config.yaml
d_model: 224
d_expert: 96
router_score: "softmax"
normalize_top_k: false
balance_loss: 0.000541
balance_bias: true
norm: "rmsnorm"
norm_eps: 1e-05
lr: 0.00313
beta1: 0.95
batch_tokens: 32768
train_tokens: 216000000
Below are experts of layer 3 (counted from 0) of a mixture-of-experts language model. Rows are named router (the router's row for the expert), gate (a neuron's input weights, with its number), up (a neuron's input weights, with its number), down (a neuron's output weights, with its number) and show model dimensions 0-223. Each number is 50 + 12 x the weight over its row's rms, rounded and kept within 0 to 99.
After each expert's rows: "comes after" lists some tokens at least twice as common just before its tokens as in all text. This comes from a sample of Wikipedia text that the model never trained on. Tokens count by the router's weight.

# expert 25
router:55 42 40 38 41 30 56 54 79 54 53 51 39 41 47 53 54 36 46 57 77 77 58 40 66 85 60 66 62 39 62 64 40 64 49 55 51 53 43 61 61 42 59 44 44 53 47 58 60 48 41 59 29 72 37 55 39 54 54 44 65 48 57 59 64 39 68 40 56 41 58 35 54 28 67 58 36 45 59 59 41 56 74 49 60 47 67 65 58 61 35 63 63 56 54 36 42 49 42 47 57 50 42 43 34 40 36 40 36 41 54 63 33 58 36 31 59 64 38 42 40 46 35 54 34 54 61 35 48 49 37 44 59 57 49 40 46 31 43 42 48 45 73 35 72 58 39 32 60 48 68 52 82 47 64 48 38 45 57 50 58 68 43 62 38 64 84 31 37 33 60 62 70 47 29 44 60 48 62 50 43 43 50 46 42 45 50 32 47 61 16 56 57 59 30 59 49 45 40 40 59 52 50 52 29 77 37 50 56 61 63 43 51 59 37 36 32 60 56 39 68 57 44 41
gate0:34 61 37 48 43 55 39 53 45 51 63 51 45 32 54 21 50 55 15 30 45 18 40 26 45 29 52 46 49 29 37 77 68 51 42 44 43 60 61 47 49 36 37 41 64 66 59 58 49 69 69 44 33 29 72 45 52 42 70 50 38 60 50 52 50 63 53 43 63 83 45 55 53 72 42 50 41 48 70 65 50 49 49 46 50 47 51 53 54 51 45 71 56 49 42 55 56 47 59 22 44 45 48 42 48 64 26 50 54 80 53 45 46 49 40 52 54 56 58 72 55 43 55 47 47 44 38 48 40 66 31 70 73 32 41 60 53 47 48 42 35 62 55 48 45 51 48 51 47 48 41 39 60 43 64 45 63 27 36 57 61 42 26 25 60 55 53 41 61 61 53 69 49 62 52 54 44 58 70 42 49 42 27 69 43 39 31 47 50 49 59 40 33 44 53 44 42 56 60 39 47 34 46 54 48 52 56 36 72 60 50 39 53 40 62 55 64 21 21 62 63 55 48 58
up0:69 56 68 66 43 43 65 56 62 41 62 54 40 51 59 69 57 57 54 50 35 82 53 46 60 58 37 41 46 80 54 45 33 41 57 51 57 39 59 47 50 48 38 64 48 36 58 45 56 46 45 64 45 48 65 77 58 52 51 37 62 40 58 25 55 38 63 55 26 29 57 58 40 58 31 41 56 59 51 35 52 49 58 41 44 67 46 30 58 50 52 66 39 56 33 45 18 52 69 33 44 67 50 37 35 46 70 44 56 60 54 55 64 33 58 75 30 34 45 44 61 74 35 45 73 54 55 49 77 40 67 47 31 60 40 44 51 43 50 63 51 53 56 48 67 47 35 49 58 45 56 70 57 47 45 47 43 67 29 41 41 59 52 65 60 34 39 63 47 36 61 63 32 43 55 27 45 54 42 50 60 47 46 22 48 55 70 19 48 42 43 56 35 48 57 48 53 48 26 37 56 59 66 53 59 25 39 62 48 44 41 55 46 55 51 80 54 54 62 61 45 45 61 43
down0:44 52 36 51 33 42 48 33 59 45 52 43 37 34 37 24 56 38 56 75 50 66 58 52 42 54 49 42 35 53 62 61 39 69 60 43 48 49 28 36 58 57 34 64 49 46 51 72 58 48 37 47 63 48 46 50 41 49 69 42 59 53 48 56 64 40 47 42 56 31 48 39 55 49 74 61 49 46 45 58 46 62 58 33 44 17 57 30 32 57 60 60 50 58 57 51 63 56 69 27 48 51 33 38 58 51 48 57 40 49 52 51 61 38 19 45 36 56 55 52 37 59 31 58 42 55 54 53 27 57 62 51 45 33 49 36 45 33 72 46 57 51 52 56 44 54 74 54 28 66 49 70 54 51 64 51 36 44 59 52 47 60 46 53 43 60 45 34 78 51 53 53 38 33 44 67 32 25 30 39 58 32 49 54 36 50 36 48 60 69 46 31 44 54 36 59 63 36 31 53 16 43 72 17 54 52 56 29 36 61 48 57 54 49 41 49 22 47 59 57 42 56 66 35
comes after: " |", ":", ";", "″N", "born", " /"

# expert 53
router:52 37 44 63 43 41 62 38 41 51 27 44 36 32 28 44 59 42 50 55 61 52 65 47 47 32 53 47 43 41 62 57 68 55 47 54 53 38 35 64 55 51 43 26 39 43 45 65 55 46 37 59 45 55 50 61 47 54 61 34 59 28 55 39 55 48 42 53 33 19 49 30 55 49 84 57 39 54 41 44 63 38 53 47 62 39 72 68 54 50 67 69 56 54 55 29 46 43 56 39 55 77 53 28 42 33 40 45 61 37 57 63 43 65 35 61 62 77 42 29 43 43 57 37 37 62 34 42 46 47 32 36 48 69 46 61 51 35 43 39 48 45 33 42 57 69 50 84 46 51 70 25 45 43 67 43 45 42 58 45 25 67 46 50 51 45 51 66 44 55 39 56 56 61 67 24 74 36 51 54 43 50 35 34 45 52 51 56 57 31 26 35 67 49 42 55 30 49 68 38 49 62 30 45 38 56 44 46 56 60 59 58 40 52 32 58 48 48 61 58 60 63 34 56
gate0:43 53 34 48 66 66 71 30 51 63 60 50 59 75 56 25 41 41 40 84 43 52 41 56 54 43 42 50 37 52 63 58 36 46 39 46 58 50 75 68 54 40 50 62 33 30 44 55 56 53 64 59 44 45 54 49 57 61 59 37 64 69 42 68 67 46 51 56 38 48 35 39 36 69 49 55 66 55 62 46 63 60 43 55 68 45 57 41 56 39 46 44 41 54 37 46 67 61 41 45 54 55 60 53 32 45 58 30 47 49 52 44 47 43 51 74 34 48 48 38 28 40 58 49 35 57 56 55 41 55 86 60 51 46 52 36 58 59 33 59 42 35 76 48 46 46 14 48 43 59 23 39 36 34 75 48 62 51 61 36 58 45 57 44 51 37 41 57 54 57 42 60 40 41 37 59 54 63 49 34 45 56 64 51 48 21 44 41 33 88 49 50 37 53 63 35 46 69 32 40 61 51 49 22 57 47 51 36 55 65 57 63 37 49 46 39 68 52 56 67 49 51 69 53
up0:37 49 67 31 50 71 37 48 63 34 58 38 47 52 52 69 49 54 72 40 35 52 47 21 47 57 55 50 41 40 52 37 82 72 40 64 52 63 35 28 54 51 54 68 51 51 47 39 64 64 60 35 35 40 31 45 38 38 34 48 50 50 35 35 44 31 79 35 69 66 58 53 40 56 67 41 46 55 49 55 53 52 68 55 40 49 71 53 39 42 45 54 52 52 53 55 46 32 58 49 36 81 55 52 46 42 52 68 70 43 63 48 57 48 58 44 75 59 56 63 53 58 71 34 53 40 51 51 56 51 56 48 53 45 45 59 70 36 52 60 40 59 50 40 32 37 58 49 61 50 64 56 64 50 63 39 39 40 46 38 50 52 50 39 51 42 35 34 44 27 53 52 38 37 34 58 42 33 40 29 46 41 37 57 38 83 46 50 52 40 52 46 64 56 44 61 49 44 39 64 47 45 74 65 46 53 75 37 37 27 49 51 80 53 50 40 37 34 78 48 42 58 29 35
down0:56 52 26 53 32 49 54 58 56 54 49 67 54 45 60 59 56 47 59 44 45 29 53 47 51 52 71 66 65 59 59 45 33 43 55 75 57 24 64 56 44 43 71 46 50 35 53 38 44 73 44 61 33 51 81 48 50 43 54 48 49 65 44 58 52 54 49 51 62 51 53 44 50 60 66 55 52 49 40 58 41 59 56 57 65 35 68 34 41 64 52 47 26 63 30 32 42 71 37 57 45 37 58 76 37 59 44 56 42 46 67 35 47 39 61 58 50 40 80 68 69 46 59 66 69 36 62 35 63 49 29 50 51 51 53 51 37 40 59 66 75 37 34 47 61 33 38 62 50 31 66 40 26 39 52 41 48 53 58 58 74 70 52 56 55 65 35 51 41 53 48 59 37 31 44 40 52 65 55 67 49 37 56 46 62 48 39 35 58 55 56 48 28 65 95 58 58 76 42 61 63 47 61 68 39 40 42 47 54 43 62 52 54 58 61 41 60 47 47 57 64 53 60 48
comes after: " ", " (", " in", "–", " July", " October"

# expert 14
router:52 49 49 89 55 64 50 62 51 63 37 44 69 50 59 36 44 45 55 62 57 29 53 32 44 53 43 31 24 47 42 55 48 54 55 51 57 56 82 52 50 53 53 49 48 60 48 45 55 48 65 17 52 53 49 55 47 41 64 39 47 32 50 59 57 53 38 48 41 36 41 66 52 40 56 32 48 52 44 46 44 32 44 48 49 64 54 61 52 64 53 55 48 62 52 69 52 50 43 46 54 40 50 43 50 40 23 38 64 39 67 57 35 24 61 45 64 42 35 59 49 42 59 61 57 50 55 60 44 71 51 54 57 42 58 56 73 50 40 54 62 52 73 40 47 29 73 77 61 52 35 65 52 50 40 39 62 43 56 66 44 35 40 32 47 55 40 46 49 69 48 54 26 36 62 30 69 70 73 33 43 38 53 32 49 62 64 60 41 55 60 37 54 49 43 54 26 33 56 70 62 68 47 36 23 61 76 42 50 59 52 54 44 46 64 57 16 47 39 30 53 43 29 40
gate0:55 64 41 51 42 37 50 62 60 52 52 55 58 74 46 57 51 61 51 63 50 41 49 47 47 47 65 62 49 36 26 33 42 35 55 35 46 44 43 62 54 45 61 56 41 65 37 52 50 47 41 49 29 35 35 37 85 56 55 57 77 49 44 54 42 46 49 22 51 33 70 63 52 53 55 52 53 47 53 50 61 35 70 64 67 52 35 48 58 57 69 53 28 29 53 44 64 37 49 25 58 56 63 60 83 62 48 65 67 64 56 55 38 34 47 52 60 41 64 63 42 37 46 68 52 25 67 37 31 53 70 38 43 44 64 60 62 56 35 45 53 51 33 53 48 60 60 50 28 50 52 53 27 28 34 46 51 52 46 72 55 20 38 37 64 47 30 29 51 53 59 67 41 44 43 53 42 62 54 71 42 50 54 54 55 60 43 58 20 46 40 44 53 57 46 39 31 56 58 59 46 56 50 39 69 40 55 58 50 32 53 76 37 43 60 63 40 23 47 50 55 50 45 66
up0:47 27 80 55 70 59 48 61 50 49 55 42 29 35 36 29 44 58 49 57 62 49 53 42 48 71 36 28 64 40 57 60 55 76 49 54 47 51 47 35 45 38 37 56 62 35 57 50 55 61 59 49 45 68 57 64 45 46 44 32 34 77 59 40 52 63 41 66 51 56 19 53 31 61 44 54 45 23 34 51 38 48 55 33 53 52 66 47 49 37 48 65 72 50 38 44 50 53 67 59 61 49 60 65 36 51 16 57 48 55 37 53 53 70 36 41 60 53 31 37 48 55 58 52 56 59 46 61 50 34 57 58 51 40 48 49 46 55 52 52 51 53 40 33 53 21 19 50 55 42 56 58 58 52 73 64 50 51 47 29 41 66 44 51 57 59 49 57 48 41 63 27 45 55 49 34 36 34 45 37 45 27 40 51 49 59 73 48 58 60 35 57 55 43 51 62 63 55 38 45 31 51 34 46 43 44 65 36 49 67 04 50 61 60 38 43 48 63 48 52 62 59 30 61
down0:53 42 42 65 38 60 54 60 60 60 42 47 61 54 46 54 45 60 50 54 45 50 56 44 66 51 40 41 34 55 47 49 52 39 53 66 71 42 74 37 59 38 49 36 59 58 42 47 64 53 64 62 42 47 50 42 33 54 32 60 45 70 44 69 43 48 35 67 41 64 91 63 40 41 41 40 52 66 60 57 48 54 43 51 59 50 55 61 72 70 45 62 35 56 50 46 23 63 48 66 66 50 61 45 49 62 43 33 67 36 70 51 39 45 57 38 58 57 16 63 67 35 46 52 64 49 45 50 48 61 48 67 19 51 59 54 66 38 45 46 60 43 39 36 53 28 62 52 44 68 15 39 47 65 56 51 60 50 37 56 51 44 37 42 25 33 46 38 40 56 52 57 42 35 42 63 47 63 50 52 40 51 42 53 48 41 71 41 32 82 57 35 72 46 43 50 38 48 53 75 70 66 67 49 43 64 53 49 54 52 48 52 56 60 59 41 49 48 47 27 21 22 47 58
comes after: " a", " the", " and", " as", " is", " The"

# expert 50
router:58 37 49 46 48 54 59 45 55 50 32 40 42 58 55 52 51 56 73 60 59 36 63 71 45 71 45 48 62 44 47 46 55 33 56 58 51 53 49 47 54 53 45 54 50 40 60 58 44 54 42 45 63 61 65 60 38 52 47 18 49 57 39 50 68 76 67 65 55 51 65 62 55 43 47 67 34 67 50 50 42 44 33 51 56 43 66 52 31 26 42 35 49 23 42 67 57 74 51 36 35 54 66 37 45 40 68 51 60 46 66 56 49 65 64 49 67 52 54 30 56 43 44 70 43 22 46 31 63 50 47 61 63 34 52 55 67 45 56 64 60 72 76 44 68 59 18 66 49 49 35 55 67 61 20 54 30 40 52 43 47 63 59 57 36 48 36 80 55 28 67 57 51 66 67 41 65 61 59 51 67 39 46 60 35 41 64 51 48 52 69 58 67 50 46 21 64 62 75 41 44 63 56 52 60 36 50 49 64 60 49 56 60 49 48 39 57 59 55 46 62 49 50 51
gate0:47 43 49 37 43 48 63 53 56 61 24 31 61 57 65 38 46 66 59 40 38 52 50 77 47 51 55 49 53 31 43 47 69 65 32 62 24 41 48 52 44 53 57 39 66 46 52 45 54 39 39 42 78 73 68 75 41 57 57 51 47 53 20 71 72 33 57 46 31 61 77 50 73 57 52 64 27 57 69 51 39 41 34 44 27 60 53 37 46 45 34 41 49 46 55 40 27 54 63 30 42 54 48 23 42 62 51 59 36 54 35 36 34 65 39 47 52 73 66 59 47 61 56 54 49 54 58 58 48 35 51 27 58 42 35 43 75 51 41 52 53 47 50 49 55 33 49 60 38 54 55 46 42 57 55 58 38 55 41 47 51 53 63 42 58 33 54 60 43 38 69 54 44 41 48 42 55 55 65 55 35 46 37 45 48 60 47 36 69 36 76 64 57 40 45 51 51 58 50 72 37 45 61 47 29 68 37 32 54 61 61 59 35 38 67 45 44 62 45 37 52 62 37 27
up0:48 32 65 26 39 48 52 45 55 60 18 40 58 59 63 31 54 55 63 39 48 33 52 70 48 39 50 52 57 32 45 58 58 62 31 70 32 58 59 59 49 45 56 51 69 39 41 49 54 29 44 51 64 73 75 78 52 61 53 60 49 46 11 59 62 36 59 41 32 50 61 59 54 67 45 63 33 69 66 48 55 50 42 45 31 46 59 48 43 51 27 44 40 44 58 46 23 42 67 25 43 60 62 29 61 60 59 54 39 55 44 46 44 58 44 44 51 67 57 64 46 51 59 46 39 62 59 58 47 56 63 32 60 25 48 41 73 52 43 34 57 41 37 54 64 40 59 56 34 70 49 52 54 57 62 49 52 52 34 48 59 65 50 32 58 30 54 68 37 32 62 53 60 38 44 54 58 62 76 46 41 46 50 33 41 60 56 46 62 42 76 58 57 54 38 45 58 61 49 72 52 42 66 63 30 56 32 43 62 66 63 58 47 44 57 41 58 49 52 43 59 53 38 31
down0:62 39 37 51 47 43 47 44 55 52 22 73 49 69 60 47 62 45 50 34 49 49 73 52 65 48 39 41 57 50 62 47 55 74 59 48 46 54 60 62 27 32 50 52 58 55 64 55 54 31 46 63 82 47 43 39 55 58 52 59 56 36 44 51 21 71 61 40 51 63 71 52 34 52 33 57 58 57 29 64 96 45 46 50 49 56 42 66 49 57 41 38 29 66 39 37 41 71 45 39 60 33 71 34 57 60 64 58 48 45 64 43 29 47 44 50 51 54 55 67 54 55 57 40 28 63 50 44 32 36 55 48 51 37 54 41 53 48 53 54 46 39 54 49 55 50 50 43 36 66 46 62 48 61 77 45 44 67 48 39 72 78 52 30 52 39 62 42 50 54 45 60 52 37 52 62 48 73 70 63 55 76 60 30 55 58 66 27 46 52 59 50 53 68 42 30 44 52 55 68 51 61 37 48 39 54 47 51 55 45 64 61 61 55 53 38 41 51 58 37 75 69 41 42
comes after: " the", " his", " a", "'s", " her", " The"

# expert 6
router:44 42 38 28 54 46 51 61 48 40 52 46 45 49 67 46 48 55 43 52 54 39 40 59 58 80 48 43 62 54 51 47 55 30 45 25 46 47 61 44 54 51 53 50 48 35 57 51 39 62 22 71 60 50 33 46 45 51 51 41 55 74 56 53 59 43 29 44 59 59 52 71 64 54 46 62 57 53 37 41 33 59 76 50 44 57 40 53 56 40 38 50 46 49 51 49 48 53 49 43 37 43 40 45 27 51 63 31 39 52 45 38 62 60 33 45 51 56 45 40 26 53 46 24 56 52 52 72 76 49 39 82 51 42 41 44 39 59 39 51 54 58 25 67 29 54 71 27 49 61 60 56 42 44 67 52 26 54 45 58 48 47 47 40 39 52 79 43 29 43 62 44 53 39 32 60 51 44 27 05 69 53 47 61 56 39 65 54 49 28 39 63 52 48 43 49 52 21 11 37 50 43 41 52 35 60 45 55 62 48 66 45 50 67 43 67 53 49 58 53 58 53 33 43
gate0:36 50 53 49 74 70 65 46 32 53 47 47 66 48 44 55 63 62 52 50 45 41 32 51 34 59 58 74 43 49 18 68 44 35 48 25 47 50 62 67 76 50 61 26 50 50 43 81 53 55 61 64 62 47 54 62 42 51 51 50 46 50 54 32 72 57 62 64 59 65 61 63 42 73 61 37 28 67 44 44 54 37 53 57 40 53 65 38 51 40 48 43 38 59 53 54 39 47 61 43 45 34 42 54 42 56 44 67 44 25 49 46 50 47 44 56 49 22 49 39 46 60 67 68 65 77 55 33 47 50 29 36 39 40 63 61 69 73 48 54 35 47 49 70 57 61 45 62 43 42 64 45 28 47 46 55 56 39 55 55 54 54 60 47 59 51 60 44 45 58 50 41 60 44 25 50 68 45 55 45 51 28 54 44 38 52 65 48 24 60 36 49 63 42 46 67 43 59 50 46 55 27 73 53 37 28 35 62 34 59 67 59 78 31 65 69 57 56 57 60 48 50 43 56
up0:41 42 68 56 41 52 50 29 52 62 49 60 61 64 44 65 56 73 26 51 51 30 37 59 42 40 57 47 55 49 52 71 38 16 67 45 55 47 55 69 59 47 52 44 23 56 58 89 57 52 46 51 70 52 38 35 57 46 44 43 40 72 45 47 55 63 76 21 42 58 57 58 45 38 32 43 22 52 54 51 51 64 54 72 48 49 50 40 67 56 37 57 55 40 39 65 45 52 51 45 50 59 37 43 35 44 59 46 49 27 42 27 42 39 46 70 49 34 51 56 50 51 52 36 61 69 47 34 30 54 51 46 14 48 27 47 40 48 38 57 64 37 50 60 48 52 39 49 60 39 65 43 57 59 54 53 41 54 50 60 63 42 65 30 70 29 39 61 51 58 40 55 49 47 44 66 66 64 57 43 42 36 44 56 41 21 58 59 48 73 30 61 49 44 60 44 24 63 33 43 51 40 44 38 33 53 65 42 40 44 66 57 59 44 43 55 55 55 47 65 47 60 46 66
down0:48 42 50 53 59 57 40 37 69 71 18 52 44 56 72 51 62 31 41 39 52 52 47 62 51 50 53 53 54 42 73 72 48 57 56 42 52 70 29 41 48 48 55 64 29 58 44 43 34 24 52 64 65 67 43 42 32 60 26 69 37 54 60 73 62 52 44 41 56 43 59 60 52 50 83 82 52 52 28 52 54 53 62 45 43 49 45 63 51 35 43 45 53 44 58 48 44 60 60 50 57 57 45 60 53 63 63 54 45 52 55 11 48 50 49 57 56 43 52 37 51 44 42 47 48 66 68 47 40 45 29 43 52 48 58 55 54 64 61 43 52 47 49 42 23 41 37 59 64 58 33 39 64 49 54 48 43 42 23 28 71 69 50 44 53 36 62 51 44 46 42 57 62 28 55 51 60 56 31 64 69 49 49 64 50 33 48 60 61 38 55 47 54 48 49 54 41 50 52 65 61 34 57 37 46 56 47 64 53 63 42 36 48 54 75 63 63 43 64 84 45 67 88 62
comes after: " |", "|", ";", ":", " /", " December"

# expert 17
router:32 41 51 43 31 54 49 38 23 50 29 34 40 42 43 50 36 52 46 50 60 51 49 40 31 24 32 49 40 48 49 46 57 62 50 57 61 57 43 55 60 46 43 49 52 38 53 59 63 46 53 44 46 54 51 55 45 34 62 35 50 67 62 38 45 69 37 47 27 42 47 34 59 41 56 39 42 64 40 38 71 46 34 44 56 63 52 38 62 52 65 69 53 55 51 47 55 36 67 64 66 66 50 32 59 38 65 36 65 41 31 60 55 65 52 53 36 67 46 27 37 41 55 15 47 62 47 56 46 34 35 54 48 61 62 39 66 32 48 34 53 54 37 41 53 44 56 56 14 51 32 62 31 64 59 54 46 47 57 40 43 57 48 41 22 40 63 68 45 68 31 57 65 47 67 42 60 50 45 35 29 50 32 41 57 36 32 57 70 45 27 53 60 60 46 61 27 32 60 60 44 61 36 42 31 75 47 51 64 63 65 57 29 51 42 38 49 37 49 45 69 54 49 39
gate0:58 50 59 55 64 59 17 46 57 49 53 56 43 61 52 67 33 33 39 66 58 57 47 48 61 49 35 40 23 45 45 65 44 51 56 43 55 57 57 35 26 55 57 51 83 58 33 54 41 59 59 42 55 45 38 47 52 55 36 60 55 31 77 47 62 34 34 53 57 52 37 59 37 48 33 65 55 58 38 50 44 58 62 39 21 74 43 30 57 41 52 47 37 73 60 64 49 32 65 41 36 58 57 60 54 60 47 63 64 33 30 42 36 37 41 38 38 41 46 58 60 58 38 43 50 50 63 41 39 58 56 51 57 64 53 38 42 59 50 56 46 41 52 18 46 48 36 36 13 29 48 55 54 56 33 41 43 52 40 54 38 53 49 53 60 54 45 51 54 57 41 23 57 52 67 39 52 64 39 61 44 65 55 41 42 73 45 47 64 57 58 56 40 71 45 29 57 40 26 57 63 75 56 72 35 57 49 49 57 39 41 53 58 66 62 53 74 73 41 40 35 54 68 52
up0:42 51 45 45 37 43 60 53 54 39 45 52 26 64 46 32 63 60 41 36 36 46 26 26 53 47 62 48 53 54 49 57 29 59 66 67 58 43 42 43 73 57 49 32 44 45 47 31 27 64 52 74 35 51 59 35 48 40 21 43 29 40 19 36 51 51 52 66 43 70 55 49 40 38 46 52 38 39 43 47 52 30 44 44 69 38 49 63 44 50 30 51 52 45 37 46 40 55 57 65 42 36 57 42 68 42 52 41 25 57 52 50 66 71 86 54 59 50 35 59 28 58 54 56 61 60 47 41 86 23 58 46 71 53 51 51 34 46 63 54 51 48 49 46 61 45 58 61 45 44 33 54 70 71 70 48 48 57 52 41 48 55 64 54 65 30 45 41 62 38 57 64 45 38 36 39 32 55 59 46 43 44 56 45 52 53 61 55 45 65 58 55 35 51 61 44 51 74 44 57 44 40 57 51 47 63 51 45 21 62 47 62 37 50 76 53 45 72 51 72 55 46 48 38
down0:58 40 44 50 40 35 51 54 47 34 52 49 45 72 46 31 60 50 45 60 37 41 31 67 59 52 39 34 68 79 43 43 40 55 52 59 30 50 23 48 25 75 33 45 45 64 49 77 45 49 42 52 40 48 65 44 61 40 50 34 57 53 41 37 41 62 53 66 18 56 57 45 25 53 53 42 52 67 65 52 52 28 32 65 52 47 54 44 46 60 39 48 51 43 53 65 50 65 72 54 56 54 65 43 23 27 78 53 61 37 53 40 46 56 72 39 64 56 51 58 31 53 55 33 69 58 31 67 58 33 37 61 61 45 41 46 55 46 19 39 62 71 49 58 37 30 62 51 44 32 43 64 44 54 36 71 48 60 46 63 51 73 41 63 33 51 54 27 45 54 51 32 36 42 46 55 60 51 66 60 52 66 37 65 49 46 48 60 62 48 56 55 54 43 40 63 29 44 48 46 41 54 43 35 35 58 66 52 45 39 45 46 47 54 39 59 34 42 56 29 51 49 55 36
comes after: " ", " (", "–", "20", "/", " November"

# expert 28
router:63 63 51 50 49 59 57 72 43 60 44 55 46 55 48 56 38 54 62 45 58 69 43 61 60 60 52 49 57 62 46 44 54 54 37 56 42 62 36 56 61 56 64 52 53 48 36 49 54 38 40 58 74 48 36 28 39 44 49 51 19 52 50 47 57 50 34 59 33 63 59 50 51 38 67 14 34 55 57 37 45 49 23 37 28 54 67 51 49 64 42 60 42 32 42 44 47 72 46 55 49 30 32 37 69 52 53 64 50 49 56 51 53 58 35 40 64 63 52 67 53 55 33 80 64 40 57 55 55 41 55 47 60 60 63 57 56 47 50 46 32 37 65 39 43 46 30 62 56 32 50 45 30 34 35 57 49 59 52 52 50 59 25 44 49 51 37 61 49 36 53 54 51 37 40 49 34 64 42 73 49 74 42 55 49 46 39 43 62 13 67 28 65 44 60 61 68 70 67 68 63 71 42 30 23 60 67 44 45 52 37 52 39 39 56 22 37 34 58 40 53 55 39 47
gate0:58 48 50 38 67 53 56 28 69 48 47 34 27 60 48 38 45 43 60 42 51 52 35 60 38 59 61 43 41 47 39 67 53 40 42 69 42 54 67 44 67 40 59 71 74 47 36 55 42 40 55 29 53 45 40 61 51 40 64 48 47 47 59 39 36 45 34 69 22 77 50 55 61 63 56 23 54 41 66 60 38 53 81 51 37 51 46 54 40 46 59 56 49 42 49 55 66 51 27 52 43 35 56 44 40 42 73 67 28 30 54 70 59 46 29 50 48 50 48 53 66 28 57 59 65 34 45 40 42 40 25 68 28 55 58 64 38 68 51 44 46 33 35 58 72 54 31 57 50 44 44 46 37 50 51 48 49 45 42 56 44 58 74 43 57 55 36 46 59 41 43 53 50 34 36 53 71 43 48 51 31 37 32 64 40 58 48 33 53 52 35 46 56 50 58 38 58 30 61 62 76 54 48 47 32 44 34 51 78 63 39 66 57 43 35 51 30 45 32 48 46 63 47 49
up0:41 57 45 55 42 47 24 49 46 42 49 70 63 41 41 50 54 61 32 26 52 50 59 44 53 38 31 62 57 59 51 35 44 55 57 38 62 41 55 55 42 48 39 47 40 45 59 32 82 56 49 57 42 53 59 42 70 47 26 69 37 40 52 54 50 59 48 37 58 41 35 30 35 31 51 87 47 35 32 35 61 48 37 45 61 56 58 44 58 52 47 63 39 65 43 56 46 58 87 55 55 83 62 61 67 58 50 27 58 43 53 39 51 66 76 48 49 42 45 40 51 62 51 46 31 52 52 57 56 62 66 45 54 44 42 45 50 28 35 62 46 66 62 50 47 33 65 44 65 62 69 56 66 37 50 60 56 46 64 54 43 34 45 65 45 54 65 53 37 54 68 46 41 53 49 64 52 58 47 53 53 64 62 43 61 45 55 58 51 35 55 78 45 27 46 63 44 75 43 44 39 35 57 38 52 37 59 59 62 28 57 38 37 54 70 52 75 72 48 63 34 27 63 44
down0:27 54 59 60 42 52 28 71 50 65 39 80 67 49 49 55 50 44 60 69 51 39 46 32 48 52 45 47 54 62 60 48 40 48 44 29 55 53 54 32 33 41 52 37 47 58 57 44 51 52 40 67 57 61 42 50 49 60 27 50 58 44 65 51 52 49 59 48 54 40 52 44 44 35 37 60 47 63 57 46 67 34 28 39 56 60 64 66 62 39 42 32 43 68 64 34 68 47 55 40 61 51 59 46 60 46 36 57 42 65 50 34 41 58 93 35 52 41 51 29 48 53 58 55 60 46 42 54 56 58 62 32 82 43 38 10 52 30 40 53 45 34 51 39 36 56 57 42 59 60 52 57 62 57 63 59 53 66 62 60 41 40 35 74 33 37 59 64 43 25 46 45 57 52 50 54 55 44 52 32 51 56 57 36 45 44 62 47 57 59 57 59 47 63 29 64 48 63 49 36 37 42 58 50 54 47 48 55 11 38 67 40 62 51 66 64 71 70 62 32 40 39 44 66
comes after: " the", " a", " and", " \"", " The", " to"